Experts of a small language model.
Size: vocabulary 8182, 21.3M parameters.
Experts: 64 experts in each of 17 layers, 8 picks a token.
Below are experts of layer 15 (counted from 0) of a mixture-of-experts language model. Rows are named gate (a neuron's input weights, with its number), up (a neuron's input weights, with its number), down (a neuron's output weights, with its number) and show model dimensions 0-159. Each number is 128 + 24 x the weight over its row's rms, rounded and kept within 0 to 255. Numbers have three digits each.
Before each expert's rows: "mostly gets" lists some tokens that are sent to it at least half of the time. This comes from a sample of Wikipedia text that the model never trained on.

# expert 40
mostly gets: " album", " You", "'t", " Records", " songs", " Albums"
gate0:166123119144151146120126085114106132105153130139113071138139118125133127130088117113150175164105074116138100117105138097182146087134109120147171101118107154153137136157148145096121107115145105073126133179095152124150183125121094086083158112126137119133102123166141121086137153113136143080117148168147115118133101124110123160125131097106143077138096147143149116200122144131134089150154126134133084146156139116122136123109106118115116129137127144135129071127111158118161113122126140
up0:107158139183130133128145131181172124095147084112130164123126131084152150138116108137152107120139093141092093169134118128115136133118164099124082099156137140125157109132067112126135097136103087170148123117124136091107134143130156124162113136127061139111133137084122132091154147115109143161141140106075113180107127138174129142111109149137133169102110117113141177137113132145118180119130131112151170111135131117127105135119115167152113120090138153147087152136134136099142125145093145
down0:158114112136162127106137129133123113158145099068131104139148106166098136128140139148141106120099119128150144136187141165136154112135079160155123104140138125079163138101115100126123132146129158154120137106108125087133094141124156135134148125130091083131123157113117146127144168137089136143165098136125101109147157136132099112112171134118149130115154060090132147159124106148080092173083180111153122113077088094130135121140145083112139134137175117132143123157148096116131115108109128
gate1:128126106155151119140166126125120139122108130122141179144117125140113108111102141151131109125146142093122131110108120105151127099154183129135143164105143150107088121163134083075070098122132187123089166139157135099130149128142106128106151113134133154138170093116069133177128140155128163093145107127127099192141154124133134122145118091160119160149145089133113088138099144123160116133107113136142130140150109136071099126159066103119098142143097133113087130115140127108154146128121149
up1:100115120117092207135140092145091133147134109109134151137111083112136104095099148127147137119119132119121118145106130073207165090143146121117141143106137131154112093135120138127115124113141178133136164153087129132103095110158137143139124159163101116138197135137100132160142133127135126119148148114101084149149142159138122131132105096085138106191109141131101096124100108132137111137099109136122096145101123143081123160151090165138136131160110137124128157081122110116120123161106126
down1:117105113145106139130130130132117118137127125143125125141130123133135115162114142128104115110156125115093102097112159109134115114139118111137184123117150146115138122200120092093144117098158074108126153144133143110119167145186139136100101126133117125104116099154100121166131094124140167129148119153157105161131110158166109147146126127112171133119118106124125092110099170108166101101165180142142140134120131184120127182118153189118137139188085089118143179113135138123145126081150145
gate2:109110159144146090060144114133104102128138152150136145120115126120178133159107135124158113168146114127114143104106109154122101146174137135075130119106131128140138140151135105136160204131141115148122135128136122124138129113141114121161117124104099068174110159139129155128081152142123133136127112129164121113090119166129078123086159123109166124104160115100127102110174132108069173143166109161107137172106142127126128159111142121141160105093142080107124123139129151137140104140144092
up2:099135131131087150132079116146117121130157082135094129098166092113108132112124132153150118139128100084160108117111108155136140090121091103161120081143105144148112115115141125132111139124124152151152114121133163108121106120144121085104117151161178117093127080146116102127146108147099122102081135167154103095141148128139160130143137115095129175183100118169129104133117179171179094107133139144122154149162101107139115110139164103150115103173141121143159127096141144095108138138097117
down2:143149094113138116141141111131127149164096158122095121114103118119132113101171146115117122095139111122095149146144136106097137101103130146170098187086107074152145124196156172084075139124103111142125111127155118146098111104109135118112115168129143112141115125131148114126137125161147123139084130129156054128142109132115158093112161143108107136114126124115145124128094146090146161169131155108135141128155126132154100154118164125073120111123125182158129127142168148141139116117130073
gate3:142126149157132081081159140155150135154145100127140080135128129090136121106153106146139111124175146138099122150129120131131131151100143144116082126151092142110133092120112152191099135141111162107127131162146124122109149123093142105102104160162075142117152131123172115124128098115111131136114108175112143117124112104126136112142159189150063131149158112128127159100160116154136096104139141156130106095109126196097130093102112147119156109135136096106146082136128091117114143151102136
up3:112097163170098135134112117145115117108139155132139153137146158160120118138144097170183081114155129117140125173075135107099121137131124124125133110150132130134106108110135104096106133131087084130167108113122060179138074168119174138179149120132145088123138126115109112142123153140132106146148130156132062156165148149112153141112130104157088138104134144119122102119100127120122109154144143157118171148152125138161095105115130135150098168123122115077126136112100132161128132091137130
down3:092167135138179080111110133133129114149122122130162147121123106132117092114118106113123127134088199142130144137128105140151158107133115167114160148174078116146124121139127135123130120154129109076116116115108103169149098128115114141153133121116073138101141086115133142105186099099131138115125118140150113104084149090100153119124154155132172155152160107107121126132097141101180126123137134121149115162151108153127064133158135172115096126086100146127142122132161102124128147092113167

# expert 52
mostly gets: " ex", " tri", " inv", " mon", " compet", " int"
gate0:081188108141131132154136149083173142158088100113155141169144140130128107130143129112086130119158108089163112097142133128132151141132122131123125110113144107121128112114119137171085144133130141157124145110157140156113161130128121110122080111161162135146136093083129132099120127114157149121097144140161143133122154141109139118094101039125145154116159131148130154134117134130122101097109118100127103120078127188154082108104141171133093151091142151132143110122154130132110178159148107
up0:102160132101100146136133126163099132113160133125130138119105123120186130171145128163127121130124100146113069112117117133135144079105189116137115151126105109150080139121130112105174143120094150068120092134120143134163134141122138166118133151113118108097175139170176137166160122112084159134130081128106090104153132123119132135130114194121151137133125104116135126149130158155078116133118148136121110166145118094146142130090126113138116090164149144152134146085161136115125095113112100
down0:160125134122109129127121112135099117125164110146135113163136128131148086098130146115123087157138103133118099138126089150134125118139129135115116135138129082180103106079142066091175097111140119123114153112133134145151104158098096148137113131109144125103171121204126130142088161182129128096154117158163068128121146118128144128130153117111124135172140116127084137119099128111122163129116137100144136170090114105147128097137135040108146089117119145153117140145153113148095121111124132
gate1:090155140127155124112163141153147092117117122132126115132128136183141093122125116124138141143154119106094082090107121169124132057127132097141125158095112095089117071149075081131130145109105129112147165112145157160139134087111124104101136147104143142182102154141150114155138125100138140115154118148161133090079117124131112169121106168149134132108151129131108137138115123170137090131100147153100146155150100133131099176129112126098139129165163121154108127091160115123116134155101155
up1:106162099121145108103114162116153137133150110109115115146126130126158058124119127126142129112137164138152147133125143122065144137125163107149132070122140090165163151114113121117107153109151169153100122092109125112136130154150145173122128133137123091102151103111118155165137098173149104184113118135119108117116120106137127090121133124119111130136121141125141120107179168118108113115141119118158141118127138191155087063117154130078099097152109128147130123139145182115169165094139107
down1:083124125125137095158128104139084159180173123146124089103150147137144113144118154136144145137150135127102115059129112133117099146143125135136142159163132137156090150128152136106086149185114148099122128143122141120131187142125159116121153146146163148083167156119153068140105089116183155134155122138122139084133149121100131118156093162107111115112152102134154158116177164119118161120108126111096130130166123138182147135107154131135162158131126133107131138110099133112147113104127123
gate2:153138109092140142136107103139159122113119130125133125142129108141182126143126156093138133117104144136117103132106152120150094149155130152146143143141114118092079131117074130130060107096159138114099129118161057113118093175107134163113141114104111157161148132141171143145120090143153128126120184153141149146106115140154127133092179112134133152140164166121127145100135126096162116071184117145080140135113143154112122141159127147175104142149130114120133125107148120122158152140085130
up2:135111146125103130104106122109120158101118099132122096147144116124094134142129128080138139140104114105131162134120138139129124116116102134110130157151105142134116132137112120118148160119187081089092141125149111123141128186131119088131115127123152171174115134157116110120109146177117108085091133140128160151139120089113093164112149103140121127168147143144082155117137106164122117152180146174101149189142099107156145090135124116170104159120132109162113102187100109173156157148121141
down2:077156144165126127102091161150100127156111134133134145133099103136116153118112159112134110084115130130084144227132126144128101089116104136138140122135102142109104127178110135114107135159158189114105114113096083103103134105179118107126136157112111160135114117124125104122146156154103134167126133149105167092141117138137121132166119099130134097148104095165139110117111151159115118121116134140130116152116156130133175177097111136119165127158140103117125121178161141105147123171115129
gate3:148119136124131134134134085156083169150138122134125147175113162114137132153142129149168129143170102126134108143158133141147128139163142087159121139118158124102143139130153127136144124135156162108098142112103106088133092100102105110066128120145143162108114118145132125146126158153174124098129108113138129119114137075084108098092100136127110131090088090115122135104096121120140112164122114144097092142205132108137145120163115147079170140132091110141117155184124107155114128152115176
up3:127161122115173146134130156106147113112146103148140150078112165143097112113097147125098104122123147113119144105119132123096129137104094155081130108103125115189095138101106106117117146123111101125134133165165130161093185138132132105147161142104089112152152127109121129117156124106031169154106147121088112136145133155170130150164146119120132149122165143119145138117138168140122152126143151125161158099057127128133130147119138095159118126111160127126127108120130155089165124137157103
down3:139100125128065126177068160118120156117128162109124091149138131153150124162115120149110151126145147151116165164125129137125147137133143136161098147118146129120152131054142112092124145146115097150140091154081137166157135094117145107143131132172124152124151136155155108100155107089137117130106166116146135132100114173152129109177141116146106137120113142124136082119113126140120175084147113139137098104124135104183134171134153137088125099108153151136131137156142109098102141124187125

# expert 23
mostly gets: ").", "\".", ".\"", "\",", ",", " ."
gate0:119132154089137149184123148115146131169124097133142119165099117106131118118118127140123084110149171150166116106132156135112174147123127144101138139099173151087128126110126108074099083143128113124088134099104149125143128140095110154155156136146100149148166117107146103122139137117141117128102129086141188175099114140169156157147156142172115120103117143083138171130140117111119139100112059147129098105117096123133122090116115109157142119113130113147104101144113099186111121136123108
up0:122132141167137111105130131083120125134147144126109144113162148079090120120142142152112126145144131108121134152076124115084141080150156121100153105146103153110117116100139121133119144088109102127167066153125081109092102159123131111108124144115149118097126115168122155125154159132097155140145093083157123144140150141145099140069091115149157142097134136142148111096130143080130132133165107183140146131125145101126106134134104151108150173137143168131165142106135140064124124086158124
down0:168167152137130154144119127146103169146111100134150066054103166132102145150079111128103127128109111129162140090118086090103115145106134149130132120120102121139126081099140153138167115108098113160158122162114107118089096115087098158124119148120116174098151118093103135105172141125136145105113139119103102111116139144100124128089127100147145146116119137109131169124166143161142130086145130111134131152075166113150121150122119127143104127117097173132125127138152177122100148147102132
gate1:177118180121136106189134106129176176091085119145108120106120126089124129118140158088091107120125156161137127104146117123117152125120102130146173135116149140102112117131092118142080123098134127161103129138136129109109109108113126112121103131140130170126084099139107126163108114149168076107139140147133128120122111098111098122125120148158116156112116137137115129100123131168132139135128109152109125103164099074136104140170121122130098175131108098149150080132116129103051136147088171
up1:154119128098135116189186128124145127104096128143131137116126132118114144106117151110099114135152153141095115107153096168145154135142083122158173129163143106127118109155061124151098129115151124145122115175119114117120124143089135131134117167135149139121110090137097130131106144155168101088153140194114135134127133129135121129128089188108129093101116136143121103110138127151118138166124097118128121138142126067133150156155100118117101145147111085160143087123104109094077115156086162
down1:157122114044129119122135133090109137174129099211095122087146131121121120126137144130158163131157149128109127110136173145141124126084131105085112109097156121137149135120165151137173101147078132129122120086143126133112136125137110163152122132102126142141104166141147128168098113156147125099082122118111149104178092155139147114115135130158132122133113120130078135149147149148137111160130124095127152134092156154106088097095143127137183133090127117093122132093136106126110127096143121
gate2:136123168116130101101138119158117134139167091112111152109112135161147132138140154104136082144110164137128201119110141154113125151090128117132058142135126181135169111135099081129087155144110141167140159141133120158114148149097118142148120125131101165114113145109134119102108124139155119131135151104127159116130136122137127103124155144122096124107105115139123083140136112123109114161135132127118119091089131134141130148139084081071169156129126105168143166101139122086122133175052129
up2:147140121141138112127156124143103141140132096129129141103094111134112122157087146114153098143117185142109159075159129126144143166119123147138157102126175123135115133126094121149132145132107132146151129110150092155144186146131088141162136158102135115122118107105103136154143110148131101131139124123125115116135125133166128101123134165166105139146101072144123113101167115184061102128160081144141116127096102145076119133093108124113177141130141108136107119122134153085098152141062086
down2:139109099119092144157144132176133127105103155214141134104124122118136096159124159127107130134084107133076137088142126135177114140095116185124137084139095116127123150115144143101171129124107141159167143116071140124120116156132093121093081124116165112100133099121095134137152096154118107087127101118106130114100113123112171076129105122167140138118109125121136130158151091118134135110127125143129134125133091161143103126168156139162100137119128092127164108132135182144138144136149113
gate3:174106136100133100154131149115156155129155131133143148146120119119126113108117127144158096137111137121112150164122123108092174153102164154112135133080132093080143167147106118122116114126101105144132118147137083114137154136158107117116186100159149146164179142130187146145064102123073119142120119106173143155132165149125135144118142132117147139121154133116102124124084115153127103093099166144153123115126115154141102144111096110133103156139147081094119112158142122115097193125147125
up3:100107129120113119116113155121149127146108106143143121110159096135151110137126121096128149143101154115171106142067125105116096114135127119127130095158163142177134095118145121135109159140109108143142114192123136147130146119134153174094076166142141127104118141116132146106122122141145137091120104104102110115117116121153130126100146084122157085106112094124160152124116147079167156088101107109110110127153129112200108151145121144082127072120133098190133143137125182136119095116148158
down3:087085123097137114116137137122145105152148123131134148150135104123109131105141141136143071124151125098142142133116156112146130145162147084154125129085154154147140109175124033126108127088118145133166147163122144150108087138178109120112166127127129167121144132124118148122109111151123132155153109135151154154151125155133093126110141139121140120123109094145108153163113132170149085111139113132116148127069121146107131133135161167113106179116139118082134194115135110130098110126187131

# expert 42
mostly gets: " stand", " impro", " rece", " sign", " sol", " dev"
gate4:141078106184124135148141151087140082131105160166140088149137125117155110159143111128119101173147134117100121140110154117116118173124138097103138149114101104098102136128148129108105097127145091134125093113107173102091140135143110161123119104118108091125123113139090124135113128153143114098148084131049056122155136110135113110087104146141127136146158134166165111116146075133142123073118127140118122135133128128126113121132143162090111111137149081115125101127117168092144151132117111
up4:117172088101160149122088104113120168109150093137128159102133125133137167125121127108121134099111136099146109108122136085142124108108147119139138076137195147122098109127133084135113121142111168140127113153186155131138133140158121131125142120093124130131173117157172155146137114126163134126139117108106107142100150122129100117126116132088146135156165112118131109138104175109142122116179159109155085137158150100088096112126126115173122132131141146111126113134159134166050075115169112
down4:115167128085117141110132109131094145098127130096136172134137104152115175142125118129147096114148138134072114101103139116139106127133093163145120131164119143129139155150155128103137085126107093081141126153105111154128168176201168145120127145179104125142116186139098120109098165118155145100125136136126135107162155166153099143099144124117127097084136115131111110108149151113110149079123103132101113148129134108148104096121120124120132114106138118118178113151125103190159122116127166
gate5:105154138123141129085092139157129118123137111122124119161097113130172138141164115147151113106113125093124134139131090119158056160141121115138130119110125097156136107157091126106158102139107167114074088151126122133105164111135165133086109151129174165147123139141103124144128147154104141094127112154114191131094158119129145081144133131106082140148134103137099092143148114152140112145134097094098077145151162123166109138131139119154128122113096133138082154117160126128091143093145172
up5:106098136120165112131097133103127123107117088105121127181106101124160114141168074126133103111126132091122157144132089134158085158130125147110115152112130094160091087170080104120165127123114148128109139109126142119105171158146122143120114113153134142141133138127104115167102116188114159142108100142106166135133162093132145122114093084116083144178152107133121089151148099123132125164094123104097107130125161138138123170135120141132107115096120120160054153133144121117117108143124160
down5:079127135129053104139138166134146104133114136019121150132102135128156139136113099126135163138154103105145131117086136123121160095143123143138127098121122173123117150064126164121115157112133157130099121110138134143113102138117134132141100135118150138155143122099129079110137182160093105118098102116090106127120148155113100108130155117156153141131142126138161155110124157145128129123132116112135107126092129170178154113153108105105110139114098146134127167101130159105079101119123143
gate6:107123164137094108119116143126121103141170118127120129098124114119133114137117120058090137171101112153146126156126129143140133147090137114129154114144167105107128109150142096110099102122126070135131159133155084120125145121126120088117169108140089111155076175122118116142100133118138108107124128165074068143119092138124160172114136107149129129114101105140158114134147204140124183142088123138147126116133096136129161120117131113090112127139122154133097077158111141177131138151122120
up6:120123121160112179158129155115169147106120081140123099162121123098139148146090124126161121169150137128110150094130115171135108130108081096109107205139145131105159160145114097158165152147117116144147121170167092106115122097135140157141109139119153080162130140149139098141113102105151122110156140155130139110157130157119151112115146133075115133145076130115127139122139124110125130126121132149081150073131133148153167144190159108133153127104146140114152110141131109126126090099152098
down6:124115141141101101127139176114129145100139122090126146140096111105135101127043076109101172069139115145139096128173140142154141117131118094121133118150129127074121158139116111143067121112108137096150094110127156163107088124140112113145123129150148146082149190103110154120136175114123147124135165162133113127140121147172117148119123096115112127132094129092154133131160131172093129140159138143115138153100138133119146120133099132125122155145117120119139056128096102125113099120122130
gate7:129098161115137116124153144099127137125118116142136079149126129147106100153121114103145140144074125095147108127153132131110128118138090133169127159121118147154137141142124123093099099125187099164144134138116153109128146137140160163156141171140161097147139107110121125145162124129095126124094136080140170152174118147127084068111123090155082117173128159112083117153141133095145158113044124089132135109128128103106112164136100144117139141067130121146118152107137131122129114111155141
up7:132147153142107184131139151132156100152138109115166121105135125093160180111110116118125140130129131136089155089143080103131108108166126128136127142095147160138129160148111131110071118097184163142154114164115117095095163135129130147134144103107135158170175123138085168086096166161090144096156128121107143124145147135112060097153108128131098096107118139122099161159121139131125135136087107091112147096127131132115157093119140111126139087133117130128142136116131139142083108125151151
down7:119121117152080132078104138109138124088122082133044130142138116143145141108134109137129150124128135094142139101125092139135109163123140108135143136126140094088129162231125126125124117118143138167131116137101129102136154157204137096132120139109151145177131136158142146120103103096122145087102134111117156157133137132123125110140131120124108119152133119114143145132146117125138115107095090152112124120112137148118132082150117133114098116093072182124176185127117138133130104130146155

# expert 4
mostly gets: " until", " since", " announced", "In", " October", " late"
gate0:102135150114128111134104153076187173144140141116163128090155108135143124157106107106136135138141157114133120142163079096153172167183125139117122161106105150123106129141149114144141118116145078147119123138091105143151135118089105124115127146124116137111125115123140153106136113144119104135103105110109100133110097103142131158144125152181089117150121105111156134123117148085074183155113126149106106207134118110122105125139084108092116108120107138146123117146148112107151117147196114
up0:096125146127121146136100165104181112172158133120173099094138139098143118149071145115121112147153179101114125176141084097139183139139137113137127099113127137145133120111177115168090131111152118129124084170096124119127115115113102131103165183132161139123159147123112123127118110147122115127095104131096078111117117092139101093133118148164120087140130121145142115135119145122115145176103158153108083176157085140127134095160100129112115120119162148141120109152140125108147118107136113
down0:142146142164094117099146131151115127120155151096094114095144086106160150175097103147095179136106115118129121184081111089152133125135187129137117104133148199110138113120106155139185143120128120127129151141128143078103127083106072139118140127155181126150155127108118164147111159113103139116157157144122137109158116165074142081120156111128145107139131148131127097125139121135155134099116128137129123132109111136096117134127118111108142109112159134167151119109117100139099083108122115
gate1:123152106133139131168141109116117117117160139133109191135133157106125138106130111133118104108091121136138103118107146163125136079132118131107151100156092113151128087146119137113174134116154097152117121126124134145128116155127121094153135123127130128191076087119087132136115146137099178102139110142106125126125127132165096120177109091101138150107157061189074125181123081154150105132146143136146111124090125160108149115132127140100149149122153115116152139129126146150185150155160137
up1:127150136131141109168135098115168136142137156150104153148106142082107075116095101144131122148106126114113153127119163164123122083093098119134139104148127128136144124137147147120153168143131106143118136099144126165129101100146159160154068134126147108144112126087119147115118145149124166109092095151117094127144136102147123106136096074152125105101120137102120086153109085127177135131113134121099165154112112126113132089122079137093163151115184063111156085139111121141155157112134141
down1:115088173113126124116127142156169105150112132201140152165128132148141143113126136146103132189126156109107124103113137123138112138108079102181122125151128115101106099181166126161121158123124119153105100141114125137126116125169096094138130131147141095140137154137162107121145105123131116093131170149122112142123053190141117123141118113129089129102129109124144127120117122131164085117123112120127114106150148124119155159112131145093123127172190137111158153146141166128166142122072136
gate2:146124160149161101111096137131137127102087133129137105109153063150118088107156144152115154112153106097118130112111154117116138138125116104107129148106109126151148134130141099178110153124162109117121084114121108154115134094116123077147135146128138106154108108148119111159150081142128111150136134151175090139133143062122118116085140122123123148094140167147153150144119150128091142152114134198151131105139141081131096140140138122143145112092125158111194130121097146152100101179155098
up2:138105126095111164147117132147157150083139130131122096164130110123124132104108140121148111095172099093109106108152138170107114126139168132111073143160091089119151143172075092143136156120133111124069101136143120098121135066141122145152142106186144119086139123166107150147153116151133139113171138100143108093137119113108097149118095113142116112152146142120139136119117142127159094159116112166088132182142135095109135161108115114143131130156137112087103148117120141129110181111107121
down2:127145162099134112122101108098112194148085130148110125110117112122159131102120136114147136112109105142150173129104149089127141126108112076119105142128151132141146148072169078139155191135123104157111109131188129170138128159142097120111125146072134099142095103159123142144095108112123117099125142119110161117132098107077168131116120153088106129133113136129119152121135154118150173165119094134079168131140120140113127109091134136114150094108117176122117122131100120131105117126153163
gate3:143147115116131163125103137130115106115151100135122103137081160159151121162160102145158087129132162144128135139146116112109100091121092144114104127120133116148138114090094148130132148109125139134168108120115164125157060129133199147145105138100128145095151186100099148088091105129144183187134099147133137098115140132152140138115116142118149129129136160086116085167131116103074107105129120131128120131118158132108120117113123125143107156151103100161110119134110136088171177107099131
up3:130155120130142133144107135092092134128109156125092134189097131108146113131110143150129107143120142171125130135124139156119119116145124115114121133130105189116102131099104116138121122086098164083132118144127144127097089157139150152105137156124127145111175090145115142152103070168160142154134095138117121110152126117099173145157166117162125119137051091071131090143117174106116114147140143097157129162121166140115135149132167077133161122139131116135128109142140093124141145081104117
down3:103120160119170161138134161129116116107143135142152108118100137139149120093130117103130119111102145119065135151136134099140148146151106155064123135086149195144147149137172118172136139167110123122145122141126143115155082152217127158145142118142118128153111150144126117118114143122129146138112138136133155139143154161137168154158140148084153113101139139118117108150147162116094125132093121204142102155122144156153120154153142124169112094120107130144161120118127107156131125082096125

# expert 26
mostly gets: "\".", ".\"", ").", "\",", ",\"", "—"
gate0:105148093089135123107143120132152127145130157124138170156103176152116110094155154100174135127107109149184109159147132088140111142110117163133128150095136152142146132095085144123126107106150130116100101135104137119114121162115138124102119109125109125110176098123121136140157125143166119125099143076139099119158111141071152096111099141191106129116100132082108107164154101094115138131159120137141159168114111091117150123149141116127131098096114134110093135137154135181108169129171094
up0:102149101100122150115163132120182120156134159135137162152114169131115119087123096092149150095087099115146093191115108108132128158150118170133112149093149156137135144106076143129135105123149149166112101129110152100108119172115124117119081110110117107109164134130129117116144162149119118120134136104121082126173093150109164119107105170186118129118080147077113109176151131108133126113140131121166137140085120131129148115124147155141101086114106153123099148126147149161120150119149118
down0:130124165173156123175135121148119118083070142127113137077125134113146149144149123172112087166096138157145122145097104104147128105093157147119176116135116132097113106108144142094129152122165153115111132127154160128124119114105160098147106152104153120162115137113138071145122114115121154085128143132129183089143126170128130165116168063120115140094137155137153129141152116133147144103091124121116120160116189140094168124148134132156141157114126139141120118129145165083107159128148127
gate1:129140138105108147164112113051170126164129167119129137144130157105132099138097108092135122095135178096142092172107112113095109155138134176138129145096142139121191152089099162130157123126113101132146123142106118141113138137119147125086110110129123097145134114125117136112106170113118133120133081127073096124162116129101148110096103144167134127126133094108119148169127160120140131110147143181115150093063140146097106130130142137137129095120154144137084166133113136156132131153159108
up1:146170131113096136113152118150098127084115078122139108129123118140094107114111136146139127156120164150165167138158126158144145139128109127131124146150134144112139085145110127123089134131144148100115086141090138150163076160099112163084133088146146126092134104123136122118149090141141138132104161153124138125098145132122128085109120131103122111165104176118148078129116089142124123143171117088161111125145115120125155140084098118136166115150098145132087185101152175104189140123117159
down1:131104126145138156102128113122126130142138127015149130154124141098146150109121174154111123137162163115121142132086149174112161092102137098125134075131154068111110123118151145110140142114146057147141139100133139112144159106119106103143146159152120132094153176133131134100154149085127130110184126138129111131085113102105109121154124119112134144122154124118139122103130133104107179132139157114110122165143092134125122131141099133130150147159121122139139117139122096079124096163129100
gate2:136140127140138148118111166110118122150096092126164116154129126150100139143109132180133110119181130129128136125132139145110146079086143130106117153156097116165106146114111186119108149106124103079123102125124093126153138140119146149136125138143097140094106106145080099064086172107103156118119106110119124116071118100158130098129110098069117101098119134144168148101092092110137104132124126085142102093122154152147142152128151131111161102114136103128164106106159122135117134167112166
up2:109112130107151113124117140081173163115103113134117127191157107113112138157186145100130111146162154129160150120120117140106111106108136167114133106122068096141111121119103121132109139111122105129155095106129135127130152081133111163158114114116120059125125131117153143106103104095129086159122106137155111142113079070122103118169119152102085135116156137104153078114133136096074136127091124127144136114148188115136130127133092132090121148161122118107126104151161121150131153117108120
down2:139120126172165140125138138126089134142153098125113157126121141110140170111099122139137119121150114125109090131149099094140151144127124138098120145140141181092114157071110140139117103104125142136087146123149087132118093107146158138157114126160078161106134115064137168098131145083125128107130134137115133131183093134156106118152164127124086139124115120077135130129109151099096117105100134108099168132113118148132106136144154120162110116093170158150143161152105094092126143154176077
gate3:158117090083139151126123094159143139155154126110116134126148106095133128110145097137146157121092130123123132091120143140110150146092167170136109131139156126141119188130108102130111124125124143113128130137127105147131131104156101151095155129137111188152144144112132137107179145137100160158129102115082109100191155147153112090151133123135138138131129076056114092125095145119122132143106159148124082155120174110100131121131096107144116147074140107099073159143160141136145102131120132
up3:136137096097164191159106121153160127142160125125145132101140139099126111104105101125129132120118119136150131137115147091124151159123143112123134063158133129130115157144148130135138142134120132067136162131090145116142104131163135164143144157155139155100164163114061113102150126124100139117149160139087100127169120142164140127129159092156117159124107086116100134166111111127116114132137144162100086184120172134075119146142149128159131140090132148107094122155101141166171151125115114
down3:089143099183206081167137166128121119195110122165117131152119137097148154079140101133109138132147153155163146110148116114091148136108132136103175185137137139121154108129118132122096105135115180133105098114129114125110133148075110135127111137114128113096123096131158174167158115126110134121125118065170124100146133093133143129139120120090146125118113098116112114133128141111090117163143094132117122086110081108130126148116139112120090137129159123133127125114142129099131110110162144